Weights of a small mixture-of-experts language model, trained from scratch on English Wikipedia: width 256, a variant of Muon for the experts.
Below are experts of layer 9 (counted from 0) of a mixture-of-experts language model. Rows are named router (the router's row for the expert), down (a neuron's output weights, with its number) and show model dimensions 192-255. Each number is 500 + 40 x the weight over its row's rms, rounded and kept within 0 to 999. Numbers have three digits each.
After each expert's rows: "comes before" lists some tokens at least twice as common just after its tokens as in all text. This comes from a sample of Wikipedia text that the model never trained on. Tokens count by the router's weight.

# expert 1
router:513456448429515498487484502475511527490452528488437536508518474541502393489495452555508510513609471469514517556593435425478394458511516475492510463560465530432520486535522509535461486534502467
down2:504541477436584571530440492514482566500474496558494458570530499531553520500481446524434491420524509489493455570514541458549518517559562435442480494471516606477503488478514525527567507466481422
down3:507501526497547544491499515552547561436450548499512482462502545438491532508490498491429464548571528468453463525538486536521496504513534441419478540526517528485448523568557531465545501442540487
down4:513443534574486487520534593511531443522430548453496459505482496534498517464547474485462516516537512534528486429460501520609506569473472555517508508484484420453478536431461459487465528518463542
down5:443555527484566496509493407482591461454533495482481508447502577473484575493586495512450516464461533444496474512488475520509474430512476538435470523508457472525473519457524506532507475457399497
down6:521489465497430425480501529532356464461512525568488535452516597497452500447538498559445492474560502528509589529379479500439428521448462439455501481483492462542499533562483534510520478518518427
down7:475482502473426409462502534488522497511441528487503481494484506562505495460539569417526513575513558460500551516501481536426497438525503529486523513534571486460447494506556502451440492460453523
down8:491498479514430529515485535492449530545482452454453504394505484476469500543538472548516522530497474444446502543498621497496458452488519525558531469481498534454495514519535523512450507485497502
down9:383558439518519538536521514485469593541474483429466562477533555448476517536550409511548486512461516532548485437496515541488457548476506514494500517506560466479493509518524487505554466511515516
down10:532485454502532452526512478532494576491475428520369518527569548553520489483506508512534527574552503558493473411484487528482498553545542567529447497535558501458459465447475509517481472503478562
down11:576501484444461475508542490495554472483447453433435494446430463573559533524519472555518497446469442478467492581504442510535534574483512448583496502448469513534525478524463568489523528524516499
down12:498467534479506535489539513483557501479421429536536464578540486569539469478506518456383428503525482450454408446568557469489473504527455445419533515435527534491475422463486558530579496482496500
down13:539500495444549496520523550569441402524528437495462483514472471536553482503499506506475523459541540472491541501417482541526569453529500481445503561436502477420504451457466559543532508513482457
down14:496489454540498488526483574559493494537461489512488548550489455558501491491422479504463498541526550455556557548531447444543523517476470550468457552406539485487511491476489465568559535499501465
down15:526486533493523510457572534499481470583507486487517460532512496544506509523523468521555512492453527474523519528541536565375496466524482535532505543502499484483502540524511507449525568504512497
down16:436518474564426488511539527502481515554487542497467509494570572477485431560553459525602542545475431447497539513472528529571490529480614514495540525550492525475500522415521517516395432509571594
down17:525460480434410517506522521523408544445453512442452529460539500520430491494491515528587571488561437489508557527521497583424474476485503524540445502608519540573493522493501457485479534503550495
down18:515497448470533509527451512554436404510444557505571483514490483491438468526472496580522501501486451512449547473441489566507521550457514551506506510524496510566433516519473497547505553559517468
down19:490534539535521425504506549518414545475445543568462477543573578530497522455583423575565573597514490527519445498520552471455558558499501514565483442493563569520497547428525569508535451507561535
down20:489546465543482519421479471507513514491492497504566538520496428512448477497487516473457507468473538516527550490492505507509462578493517507452498459531514470568518443592441456519511548538538407
down21:511491469495438501485439510517545572491523527483574505446485521428446432527555516450532499523546489465572489605592499480523437535499566468531538461522454548527527519502498428517478519589565467
down22:446453503467490471515448426511466418434532495579435600496524568494492497539511532531461458566518551496492418521457465481533521478504536544488476463511493478504498546499494438480594508498493536
down23:601469557497457465472491451579544446550585446472549527459429485596566413520550524553493501450479563515548517500509426461452556490448514494543518506518558475514531488495498524554560527513460529
down24:577497488492456463430490432513486491536540472444508523486503485563568530482512491518471468506513485484475513509516536432446514507487510576536546497543506531515481515466530535441484563488475543
down25:451505480523478494476484575514461540425545447497490535559456502573523507434530426479487476537487512543470511476526448501454493486576494501466463485477475477473490497474485534439501523497504461
down26:489461517559464508488545508562514491503471470505493435568493492526500452461440491501557513518512546478476522397594440453505479473458564500462492510528506514512534504562606537625622463533540457
down27:535524520457428552526500531512481487469481500593565557460467464474502471563477434486452524501477558467521541568511540438471457492518508468461502471533527476524501513466532453508587521464501491
down28:565489534516572516494469538465545566473498495506497514469485502539549414402521540549431508490484584580517484451490532500547593566534544468506524520467462477460535497470579503539523528547523554
comes before: " |", ",", ";", " =", ")", "'s"

# expert 4
router:490422502437438481422484456419557503454500513579457483438479472548492486506487446507540534568530438508597527535533415470488463450514551535513543509501455464497538474441457511444483517471493461
down5:577472506429430493508546486521532488559514495497490475520548482502524538524514573475597440520533494471485420499501492508490502572467514501555534532544436527601531457465522369552516430434508460
down6:470450497493506472586484521467481471476438491507534436512480499431452428521551461450504577510458494500477498559461500478517426500493501424440441504461511542571412464556426506511509507421468477
down7:515526527445449549450479527446514459481572503565563506458505465469515494544558414552445439529482538548510542492533490572458443494541522487471508525590538533461487476567500499460586461459468544
down8:496539471487483543534486513497541513505571531510516541394542487478474409532471497498480468502547512504543486518486474477513487458423535512574515485560538480575509427587510526413592514515432527
down9:492477457454477475525411592469443397486531489539686473486461525424364531467517511514522518478490548507523477520512500473562493513471461485441534485554501547494497552544508465529627503475508495
down10:524549471513414503552466481504488513564482533471474484550441488506550455459510483521547526479445572482474535492493483539554525434512462430541531492458535582498522495509457462534504482480495413
down11:519520477530519490574488509484535506469406509433495527568549510582533489509484486537527537510486533507476488521455497503481586425563484502487569509525497562500582481505478527476527507512503474
down12:544531447536496468490520505512488472546473512493429481505595567440567488519516610468502488529508504504502508531535501513469489458501454429452513503581448573432480457477553552584547476471501482
down13:544508529525460536443476536543497463549452543526457582460501505547560552506456456487503503517526501484454486539490643541549485502475497501447519488468584478551508430481486524503481515532476538
down14:473487541555448462500467490556516486562553515423474533461503552521499521476494463507489512426573573482448471538480522563473494554472503515530507510433449431600416446544483540519506503501561554
down15:503501590553469534494527396462472523440461486458511438451523442548434542498436539443507528521496529468377451513434528469481501513522526492465583487586579514488536474460512457534526439519490525
down16:528466426437433499468572473505551569521514480462475525490527424538534528515578470490461500504483500489491519556506499512534539579442482522475522452419574421472463500504524446502523532463508537
down17:523474515500441498540525444500539544552506556499464518525530492483510495450457498552476458450499468507518494444458453506500481465499493515533437523489493520573524475525527500525430564511439480
down18:531513517515562529456425532466520422541418483508508419475540532472513415575523559448522505524481489505535556525419573535494510534465498431497468560512476479479460476517474561557482550527498453
down19:388484445510453414470503539478505518508477496483492493488401465531544555436481468443488472539471484520504537539464482467488537511514451557471556480489508593476436443521391516496541526518494548
down20:543533502499561510449480515471520531497447509470561544535551512485510539490529501553451484474420566509603461546493500476455531452518439469526544486564425539504506481479477434443479537496556480
down21:424480510476481490534484442455400474471495441502512516558412508428475514513486538530531536497551418509456475505525478547495476556540534510527505490490545518384525548531518477481476449550569515
down22:523521445501534505578528556493543473506431439508505578510508506405533481462515562461478388495500503542574486449418471508486561559509453488539483496558502427484527487476509550494462479519438460
down23:433483511550528467502411410499515529491511497423486507506503544522534419484501606534518536567539536473551512450464475533458498474528472497599455546451510524483487503510546571588467555520508480
down24:519499420489444433429559472474458535487472506507510541485486422521477493529506422518473482495579430531477401477524550426561577559535462468473513572484484476545564471500466459580463558451485447
down25:478530509464515507457509507537532536479408537420468561532491481479499491493545498485458514417564437448468486510449575492456462549518537464418468556507484546520508442459538509524422508489530529
down26:465518497394474530520557453505484517512420521429435478571484466501479469461514474503384472456486454505533503511551527481504473527422521438519458495447445493442572452554454521452475475528514538
down27:551492528522605568511500517514525534534479533463528522512454474544501491539565483521433589502485502480530570520515532461447502476469473530540438474565497571499571492535504512503433484526503487
down28:512536516578489373530470479476467505524474490473484523560489411420487550494534510550627503471502468480565516494512449471447490465528476515536560483484517541521445484469516480530438463564508518
down29:470568446516439474528603510534504468508461521565429472473542449542513500497465449508500486587516576537528426466542468550519489471592560478439538503524544538504498547432503513539506483506422492
down30:522531487539492507529488457434552482531520444471510522533479517545520550429563563522485526460499477454440479474519395508456483541497542471494519521506478459504561525423515440489531534493428529
down31:488521405526472482461488499486540460518427551527498558495498557465531472503498488503449488500559461485455473534521431596473414428516539532526502475531522496500461507440497478472473519510510448
comes before: " |", "4", "7", "%", ".6", "8"

# expert 3
router:500449467456471436475465479426508442419498462502471512495533475494522402537535465496444497519493475462554449517446469484540515507455541541488497539526446456520569440461489519487497500502427503
down5:581471504545479480542458458561524480512407523489519491577541428573440487458507522547568464501463501508535520543469551495421517515453537460524532509544434459515474472461516519553517504494469465
down6:480473498525531523436378458519466436517414480467532520520524503490449487467506432522479495432438419508512532496523521454535515506486505510485464547506507511506530505497523501513501509461500476
down7:553457495417536572513485529424495507483476489447531496497498477541538459524528513537526508481610517450516514543527483415497442483515448452474503496472477565545502490546504473557484548543543545
down8:492476540501532506571490496565512520511484444467545400446539537472502457503498534448460552517450487482511475493510527522526561541473521476470460532547500503472508525527567468506480521466446470
down9:536533569514468424500506469506563510531398541552525500495485524379504494520490512529540527470532467570529470456488562439535478456578514473400529574527523489474466485518495542517546513509548468
down10:500491482502516384429548513493415511454438529421493480505574499490509483534562556495470519428603510500532566517494457529491456477568517482487548486489520548420504471502503549487638546572499510
down11:522502471420505503422463512498497601547510605497452447481451504495458507515500465536505478479532537517466522480472471483481442427421438534409464505518514567560472482533487411539465556516493581
down12:562513533562475541524498532470580535471563451544415535499530494516512507539506547529486482531468495442503478491547537595478574447501523426521473513459528469513499521467580474568502452512496499
down13:570495435432583525511450536472495544508469516480542476486516545512481470504444437594565539511478469502556533492536468458504430519487494546528429585533484543575537454508509420470502478497497549
down14:496494480511489500452516528442525609505480526520415569514487492493516590569505483454526534517543522538452510535467488530496541490525488540462476540452515490465523466482489609513565487544510494
down15:475548492435477501470529484554473447488481424437491481434428469511485485515547571509434570475491548560482463438467544509524447579457498466507531526490483509463461449503475546449453557554438534
down16:442431576466554445549510417453487522495613554548527510578550549515556534410512486470503465456576522461552472481516489572512506471539486472479480487539466437528493538444390486507487488501512437
down17:535475492525575520508522487546501464525500563513428549515465513472525439437502438434569505483539445516520406464535570433401482441523472494491567487623429533485439469512520496476453455516474496
down18:554464564449518499408499456520576467563543473500431468456507484445479475561524559491520539521570522531508518457502543522511481484487513542507445544445568449502521506505439569547558489528515425
down19:430532517492467501545523575491481442464553532610471528496485460519507526480535511516508536486459516541523459543440507470495479505533525481515487430531506521515435487498520490498531502539426571
down20:428504486528520474521539521532416533524489432498467550528518470497514515488370515547438498480524486466509441576562490512498532526518569576538534468540473457573491513537537586498511593502507537
down21:506500541466500437490541564520476467469563479468482521514504461477535544460489518480477499507507499444527495477531436451447473467584493511530529429533498547507552575496450524454546489518446507
down22:523520523506544513445515450563480508527551516551474533516474443515471464500518464502447463456512503516507462566523526435505488455488534539502569502537544606514500547631547484544499479529530513
down23:429486590521500546494518490509468403521457424550439581498559532427434424555510515557495496508488468503487546454484518415493465486436498487491551511520531508531486554480437451489487517586513533
down24:543499548568411459448495467474555535541437542528441532518539536505563515582470512516457564590520470490483529483552499470510420533510444427516490427562487471476555450427445484524507452470486504
down25:437505527433462550439509520562539506532484499533570551521484452467550527496509410526523554606510541522488377446472587533505477523460484412446481478517545525548464573489473512536514506442470497
down26:542494394429522464485505538463626466536475461450485524483481481432473442558524462443512431568499495519485492474478556497525533506447467550522509477442505493522386469415530504547500527556528529
down27:547564456488557476492503548505566415540546459461537514468491507508562409525466489580537510493433512474506479529510528500503517485506512524519483486520434445505516471501554478505422558426494471
down28:524492486472461547558575497532475540499414469533541558555474501519505554464453483486472500441452563473459506513490527474442526431522490514471473591452532538451416463507571536444529547604432525
down29:436501513500464525528557587576515503500506556544526538531553487473499592483484542532440484548478511500514530484542386457516514511502499532501512468517459508539549533505531521464465529472503452
down30:504530501464579424510462438566443427542478531526556515494562547450484413507490475526491457480488501557466509533513503576468499532496511477538528515483522541469515534487504515475540545471498453
down31:539526476434498458486506556508525610525435588548476496461511488511519482452457445432483454480578497614402487497549532519473517446458473490500492538517521492541501431539473528563532458439531490
comes before: " of", " and", " in", ".", " for", " to"

# expert 11
router:479479475451503459463435546465513524464508436528456523530568430472547483501604493463512513518570405436519480550549421452528511513494453412534477526556455524559534494443511502487499485493442500
down2:519436555490542510588422419507409458425515513508534541463428490502484441512569518585501484447535528562512613482462469500509550452537524475499498466573464507493485551513467516495537553471489472
down3:459489473486454483555491552512517536513531517472427520401528561528544504449474532450544460469490532572484483476489517531505461493551591530456474447505538509510533457590492511465444467574487504
down4:563547476528535556453535473400469522474525500504564468574524518524467529583513543511456551526524471474502498371542447528502570534539522503488506518574532444509584469488535535507494453491497514
down5:449420518564490522522528467492517417515486451542479489552555539460438532518515501499518502555552520441529474475463531521456557507493547438484506436576488523494442464474518529511556555497365458
down6:464523536475498478453586451496538422490482401506520449561527493534429497512472485452559541487534482405539495418429464484565459540511452478506481544477480430448529539495462467448492467533410434
down7:530513549514520588463520517514463438528528518452492491520405571619520461468507499433504457435495484508540527511477490445530435520492498520519509453558522442454452543479534510461469488493565443
down8:466474496479444527566497462499463537515522484469494485540570523421490472532497436523514470540490514473422499495474492566465590524469463513480442515499508542561502450445476546596559513454515466
down9:528571453480493462472443536509473501488501498497509481542484455499398528540509502493578483458543483489569494471527472532539514454504541532543503548454561458525531534445531523472559481490467459
down10:495454433524526460442502476503434490508467559497531523433540554498400458516529502517445528504493460450529477460539466500511472473523468518524495490478525486497496501486521439547507515429554536
down11:590456529557513466507491452493508527543505536475490531459543496490518529484512524520540540483446558555470487546510481474501510528514465580505502619502517483538416501484434480484544512556581492
down12:444460566557550556493478510549455458461468518462475504497523516574502515480507448527484476539498564496489453535531501480443471548472485448525450461566564490404503499514486507638533502538506472
down13:521492490480548482550432504530551593547459533521541512489513488449554505503484538501397521473366456485466566531508544463461481411516512492526456486518548486499520530538473506529557570479492611
down14:487543495563522540522522491503502490524520497520545548524466515461497482530472473511513497548530505431514504354512477556511454422523541556530469522527555462501582468573564478546511534422532474
down15:478497495465500479447498515495476609499513474547541493532450524527535472460486496606465540515498485449472539499479525473493383470519433489452520554457493528502532532520510485499521497502452422
down16:525547453383510547534443512514487532458464518503551454507564523510487501477475418454503512511533518518479559513472501528520517532457467558486556487521516495529513437451497561560481448450475513
down17:506498398530523487496490475565472551472521502508548541472514451492539554516510508470488480452476435481434470557499501444515471494443556583523541552472513494535464537491465501451520526468545537
down18:504448449536460566528473528500440587506542430441541504501578541462454588523547523461492426531527485481555427498438471523484483475530481492552520475411513530462547438566518547505537509497507467
down19:511456482522519524464563501560487505502449486524510529533509540504464528485548441469571509488484509556498437446472554476529471456560475442472524469512631459468530404499541533555450491464581463
down20:626476522508498489571468527497573524440543532513515506468533583539548516523517476561499530519497537580532461497574463484471457524485505469530473498430446488523507503477467517533514489582462532
down21:459492540508493531465497490450497486547461538513481529498475531554519530469532461469428497483548567512490474500426436498498571475477491478501445510480477480502503456479512457509534559528540546
down22:486500448490448459441483451591513506497507513514507457539535443546522487470464592509494518483527392435472520553491412461521499500527501457458465530517512454485463465539514537524421482524510496
down23:488530564510484423504488501545528495481578479528561536562531467523482528443461536571519535556541533480475484532487457452390495467558591495524531513551507489565492466554510528512525506467546473
down24:515527478517467460506440552567440414501510484442460485501491544575573467509535495413461554496509517498451531523587536535505474434516549548500453515464453545500481538466575449563543543455481459
down25:464488501469524515548517532454500443466412454460415519495502564492490529472548459450495505491518430510433434604447518539504408468560505455510519502480459489540471512468492522473474501443506498
down26:475498516491480458530485561500526471482499511464490488513520507497478499464514500488515492515533471465549477596422530523546529410574580483514557482503552449505543508488460481474466472497453565
down27:562491519518453524481551461422507442453492449564534516526498466491520530480509592537541460436496531506494493490471469505502497444574511497499497554504513557558462441577493479515471494519480480
down28:492479547489568472478528476520467452493511436575492440486474530441468469554523589506505521482460494492476573444480544530421516559501497555565504513513487508481419492493487490475517532526468532
comes before: "\n", "-", "|", " ", " 0", "The"

# expert 13
router:507437528467474512487471503476563479501521416515468524480497433438493465502494575488427493404506474506451473490494418490496527468507565510480544489520446482535563464529586514545464521526520496
down2:484500481581542495539606494491470506494514498531515483450453551517412454443584461506497467523471550520556518470556488495509463462453513535506521511504456529478475524427514503531448527469458461
down3:490471465513522515525486457510472503482480399447466478436462535535492577501491570529509533496482441487542505578539520496516530486595514552483463470470458490505501485497456571475466454555571477
down4:528491488468541492527466510440446532439532513539505588575459544479440485528472555495475496461476581522488452490523505538470562508522484501528504441501541535512470391501497474461551456486494428
down5:532526520451456458495461530511476435559497496486420478542470470479501551539480540479527437452548526505505467481505484450479535458483473465478495510496449462538458484520467476455590401455471530
down6:496523517565533556497445443434502539513534526439558481529511511525511483499539541573439519542484446461486502524538497507508577466549446607556573446474546443508494492524497515445538503542577490
down7:565501533437516500503459442507560457459561513530486474505474485505565491510490542506491464488567542424504518506512525457456485537482499512399467494483542476492484576496456490492631538508495513
down8:535553508491509479477519534483501471540507492510525474402537547540549558447475552540436476566513453605494544533558468496450444544596576502515479490454497422505509449520475563471513491567481420
down9:515486522447513499491520463467474540445513452470529501534554545539514487459540539516443506526508463455491459518469500483518561551521462475453515516476516455522542422434549577456457462547545528
down10:527524523491459519499433517489534497532486434509497533490480477487501491540526520512507473537493550547482519528493528503556489559502496492546405532476530547486483467583468497570402515489524508
down11:553528487425557542488486428582569559493441511446518532530464454527437546529462542450492365532495511518475455528477514475484469497497506464494516474526523545553554487516533508516513466500451474
down12:450549533563605515508513559462504484513470562512519451430520526511527502485459494571469422466521425512508451536565524499530558503443512491498469484495527452560498447545479520461563530476537506
down13:511531488461447458439458489465524552417520538469463598473513520515569511519551464456457556468533493492510581410516501508509533546528448470585410432551500540443517515478525426464463503494452484
down14:528521465548484459489520561518465554492536477559514545630505531490480565584490490562531479503538468540476413526553494549504525493483566510439529504605476509536468504489476524479577451465502513
down15:529509511578460470437544531485471472537460538418472429426487525499554503506453464480510564563502491516509569490513512421515538459518447484491489473571559525573448472570521457555524564458498483
down16:500530440535495462470511444484519479539489556516545430570504487548496543560525463548525554500464554467498479543525508467534477508431435450453401484514446535460398515539411519479523542465543568
down17:479504494549468508496502515443631518527436521524475552571450484505545478481509483515488495565497476490554551523499532608472522487542523480451489533444514518457498506465441550468535538506472479
down18:512442491546504492554476489536450531520482595506559492535399466461515528564567505474522536525466439536450506517476521489458504446549519435516523504498517466493442514537469548489512464524476554
down19:464484525520510495507503570452515546455517521522509452523487541592541592444473536526551497452524499458556460445513461527543533456504520485437433452491507535497540610519531468448508480487519512
down20:546542544511544483437514451489451464578477501491533565408435541506533464483497539422482494485538446562499538426521543449507500533583447498523468511515499572540535437481565466436398617501387478
down21:478460466487465534507445483489518481528571490544407510549499492480461508482522389454499484468486499489477473402516481504422517532469496499470607550416455409461507444552504473522523508471556545
down22:490469488516387496418515530432568451465498423483521543532468458476467493512493491524476614462530505440495539558503442501481473455451487545509525486450514537550519587504597490493459471518552464
down23:540490514499459472496495421507492502447501465500509433512567485420496395482492478497487472556502435498504514480511484490451514517561439534551547512556506545479525473492460521520461491523472516
down24:504451488463568497555570493486501467494497510432541490461512455465532461531500613472528444504544508524512471493536504436502502460525524429528513494492466506474475383487423582493512514519549504
down25:522493540507514491425508485509501469425496501540453466542514559537509485509607441572636471485471517524493509431466521483472471448555453564468415496536504506408546528484497599492436571504562471
down26:526485540483467452551488545518514494562506496399493471574490511489495506476448472508505463452474522522484503474532547585431502504469518531499472526520505474503436550447464515569522465540503573
down27:518475535496522419491456560431455504518464470525478502444457498407520479448419483504465485513479544540507453497515506460506504501502507536445532498523505451579524486561512472525532487510496551
down28:445496539536469434483507513506465513484549544448412555499552559478453553507446598540477499485534488504545526477459500480558471474441510430483501472452559529464513410516535521585517450501484476
comes before: " the", " a", " his", " an", " its", " their"

# expert 5
router:513425498476491410408426517493514502493442478490450504485511452430461479461553453511467538517474443485500451496511449478471507461517534455528478492559429514544538509447554551491514438507482462
down2:518435478587485478501460529488487462497523568551502459461525508511468496521540488500562505502581531538422516529449537563459474513479507521458538531487571506535440502501505520513528553441537468
down3:540488531500492494514463487532472473543533508524510521453452480532494468528558541520466600477495522541508511533452507488504509486470557534469556503428495484456486546482481520542487387512485519
down4:555529529509557558509431460564487488457479522575487501488464490518559495511561480536456507577544465543486516501517479465480421556503446512499532499445456480482490434503486527494497547464448471
down5:504561589457404487594537495499522447480543511539460486531518519460581523546525509506497532536552606541418533561502473442399474472544500485478544511500496522477537545570532438521499440518513531
down6:535511498521488449486456508507476452538519512500545471491519523554438523563513537419454464464470486412532554556494586495476546500545547456543483465549489472549428539481527499550516602434502538
down7:496495508535494480503437519576470536511506462467420523501517560435540405515494541484499500540496493456462556468545506549489529480413526469529477519585514506457509490440474490513489466496456567
down8:531508491447492513456540506493471516480498508552543417485529485537503560478606547472521523589492435511405488489471514480493487517469519462507507473492511567480552502483523502513425548476506449
down9:489535490545481493502518581525499477504503461547509533580526451478495486470483582488486586474481516506522524532546439476455477497562512558475560492462478449520523474546493489481583528511493449
down10:575468501492514499535542521493573554461487433458437552508555514502542488421412562456536492519550437426480455485512488490515466510481461500451460529479461512441520480485454469453498525461468485
down11:517509532519520501583416505492517512595471519533532492525473457507509486482437481542503513447471475473511524488543448515417419476483502490462486562478401487485491482489463518531508512516485415
down12:509436531479574463464589513431512507483448512588501422439551435494496546528497455584486508603550489539586460495576528502410469464567490453538437521471522548548505480488574524496475514492401483
down13:462473515522516551521445462460452527437488487485512456453459435527459489478492478477550528457448518561486413516484446500491510478482456564467478545487526472491495459481495533554527509526531538
down14:531449563526571530521426434549542481494536469473549488505483538502516534482425442487462515525533503475515543423500475438477438461483486535531516516528455568502457540492510411583473520468509418
down15:492474430485456496519524468506509534469483518438481474545471489487525518524423518520517552498500476522526426471503462549532550451455542498501491497539516541537498543545487438434556478419398509
down16:453463454525451485495501445483584515519476537496501599510515443443497524415485523548437483520436463539488501519433467520568488524563504466522595467524487479561487548476440527474452495562523471
down17:532468438514488528483529541489509548555433464517520454516473515517533471509539567497523454506431470485508470428512488487455581485562562496495488546543447545440526488437476480469410477546585530
down18:503478438536507482530568496480534529476519531454426548533451550527485535503536528421407493465473497434561453575503490489549545506468558483543548545509586492493560468496442456449466478514523504
down19:545511390484511460510511514487509405535501444469519557529477455452533477424495529523564507418576510559492493511419500466502522487451393482513475489454576476525490507491500464537468504400451461
down20:478477506466537447485471535564486422482509515524433512447414508429511438499475586518503572447521440447536495446490493510523460440446487537501537467542517538469481516446506561493539471510471398
down21:472506474564543539468512520539529609547526565507549517515564541521473456451437399518446555564435491450497483506476435507524559526508513504501485511478525491412486552445482521508399439508452482
down22:551540480528490541501485470537571482420487550500470500523501503517443544526464523500441502452555458510497553489560528524454501486540464504538543464435518501517469517498484395581412436513478510
down23:502477490461494495535593492525505482486444489477484501425516441547544467496476487566467473528549516585483534514459507509515453479486590507547538524508510511537530495530549484501490476463521494
down24:500496512495443526483540470471478497492486439581506551454485559552477433453513524584533488548500542482403510505451501556522529481471489487562543447485465464482502450556483463496500505543539499
down25:511587452555525486486473469538443478530486548478517495494504550572468518525448474479487428450528474454497549553473428421460476476466468488556501540539455547521514443472500482552522515519483540
down26:519535465514610518534455479491483546526457558491425475549487555544486484573479465455481583458529477457512586553513491467480534535497520553475448489442553498459444516494547489524483485509445544
down27:409469481541531528499523518482465443516427480512520416427464540394485507431430484424499504489536462478520515499435436572507516460548493560544408498509493486475523506484487548540475514519477482
down28:511566471599509531521474535565440513496506538478498460424564479459440520528503523437570478502445477465495480526486471473463473507449479535483504481507516480465465514528426490461501473548463465
comes before: "\n", "-", "|", " The", " He", " In"

# expert 7
router:506433433447534519482425447385489561439438488487458513517501466542512507505494469549452509534502461453520461500500457450552495469512477515516506552533450487501559532509488499519470488455447531
down2:492467498521517531512507513481478373470579507503569561561483473505529532546496510465522463508509480483478501487537514480473471452501553469519516454521543427495582418507497402464497538496505441
down3:504516506507498555421560522499463521478391441532506553481530500487487493505493517526491518546495453493460437457510500517534465517541482456534580449443510449458560541358482469450543535532489507
down4:491448457516553450488508504470602550501538457530549494507432454496495548531552506567507467488542536515487537503529499511458504531507443547546476531451437529507533539508526481578510496510526471
down5:576446469518520514526423490547538495534540538439513496480527531529534484544508465497490439434513542600479477555526508508482510465459526448496454460506580494577498625499459497524460560610429538
down6:523528483487509489438497545465476536538521523486481518465476510452497516541499461510516534536555496464499538566477565519466372490500504516524493494490478557457540442426492505523496577499499549
down7:484497545469590496452469480485444600499514488485517516547523569456511544458508481492562569515443497471460499510536449507569532455484480496552447491496519592499481457497438524546560493477553521
down8:524534546580523459477481563450512443492513612579505487453451500448519480522533504477463504554493498486530525630448582499515534493476522476469449456497537509466433549472430438489391471485507532
down9:518458561476545507520507475504548485501616476468593531480503556536512503516507533489487593485503490463526499526531471431504515461453451496445545507487473475491533554559486607466491572512518499
down10:507484429512541546474580536509514568466478544544508508479454433545473457509509538507445446459474505502488505527518501511501497554513529451515440531523487479439511511460528442460448383508509543
down11:526492472550512491475512508518459407509574493500414504481486551462501597478491506455422534530484544516452487489467478490472525522499540530511494470519458403505471529533541544490465455524484499
down12:476453457454583507495485446477521484480496427507526490525452583561486537613501588490464391511563464476452454475496485544516556503499485525517399535437481483482509556484445499535551501516527528
down13:511503471576475489571548507475492528495547455471534438488515494503510472478482432470503533507492492508522449564467470515538527495473549562515547458585528474522507528531437506433464502523472480
down14:525551466545509531560619441473519469519494490476473512495532556530431499454536443508549522497421530527528502459499485544499454436540570524522535521535518455523411478487543510529519515471487470
down15:573475534501480512486562469481526481489503534510460456487536481458419547568462529540534512494475514477519606472489516448446498526521441513551553506515538520453485481431494574543510500482472479
down16:485498496460539592517494473515502525530470442532552518526483516470416517471523523491537556498530528513514478556483469438477528467439420550518451535501387542467497511543481449573462493424497555
down17:464504462599480515400530524498504531566521506502541485558515554508520559522454509569465404560456459491490526515565471538533530546519492517474501385493504552479484552493501459501515561538470504
down18:472475505529552534475501524475432503532459510503531492535489513507487436547451550509556573457510424422476488433442467460531452567503470589481507542517484580459560511526531520506512520558485526
down19:454519496444459495549480495491524545543542484499481445453510485502476473440516476490450495500501418495515415517497540515576575563483557478492512542513544539492434531552485503543531486487493510
down20:466568502469494484496473459463480529489505453420484523450447478521518458554489508398536546466490492536479493502387507518510513539519557524513480563496503496557491535538478482491458483508458526
down21:478547470506480516429450467482496476572479542499492494425482489464530532420486459502508535405501490451508493488454479475545419521478440506505542443538522505553496478529503496514517464426478427
down22:572534407539495532478550562485506570519453511504433500507486537509580470409542452522519480473538446532464486471456554569477482518529489494481510498554493455442505545420543541491515490489532425
down23:465498538502484417479469478536484503441542463465459511516535510436519490498497562496508477505495555489490505507469567520458518612492458527460496460548464463528486462531499558446583494447509453
down24:436478458468519560472533488514540581460481478482418492469506521558483544421428496530480536473542629547537558439449501466505498555472483520482511533532586492526488490569541538587495526451475513
down25:486571505523442476505508555502494546535521472511496517565455493494480403463494445464458555470505521438569478506486500492482516517480519479508574555440492589501471544551503489541423424479427464
down26:476445508553524500502457585535495497509517483519486485502518506490473611430461414426523466461543560532503502541459539585475502545498514511513523517486466497548517612466570523521471493589509505
down27:533447540476521489535531552526548485536526505469566500489488499523483442503537511530430521514429474453533474500508459535504533408398539488482532497487457483540576557442539442542606521459494492
down28:463449460510441523485466412452562490549464409527472490459548529475560455497506454534486466532562555474498466454509514482471490494543542486441440466516459548457449511482428424427509417480515503
comes before: " to", " by", " in", " a", " as", " on"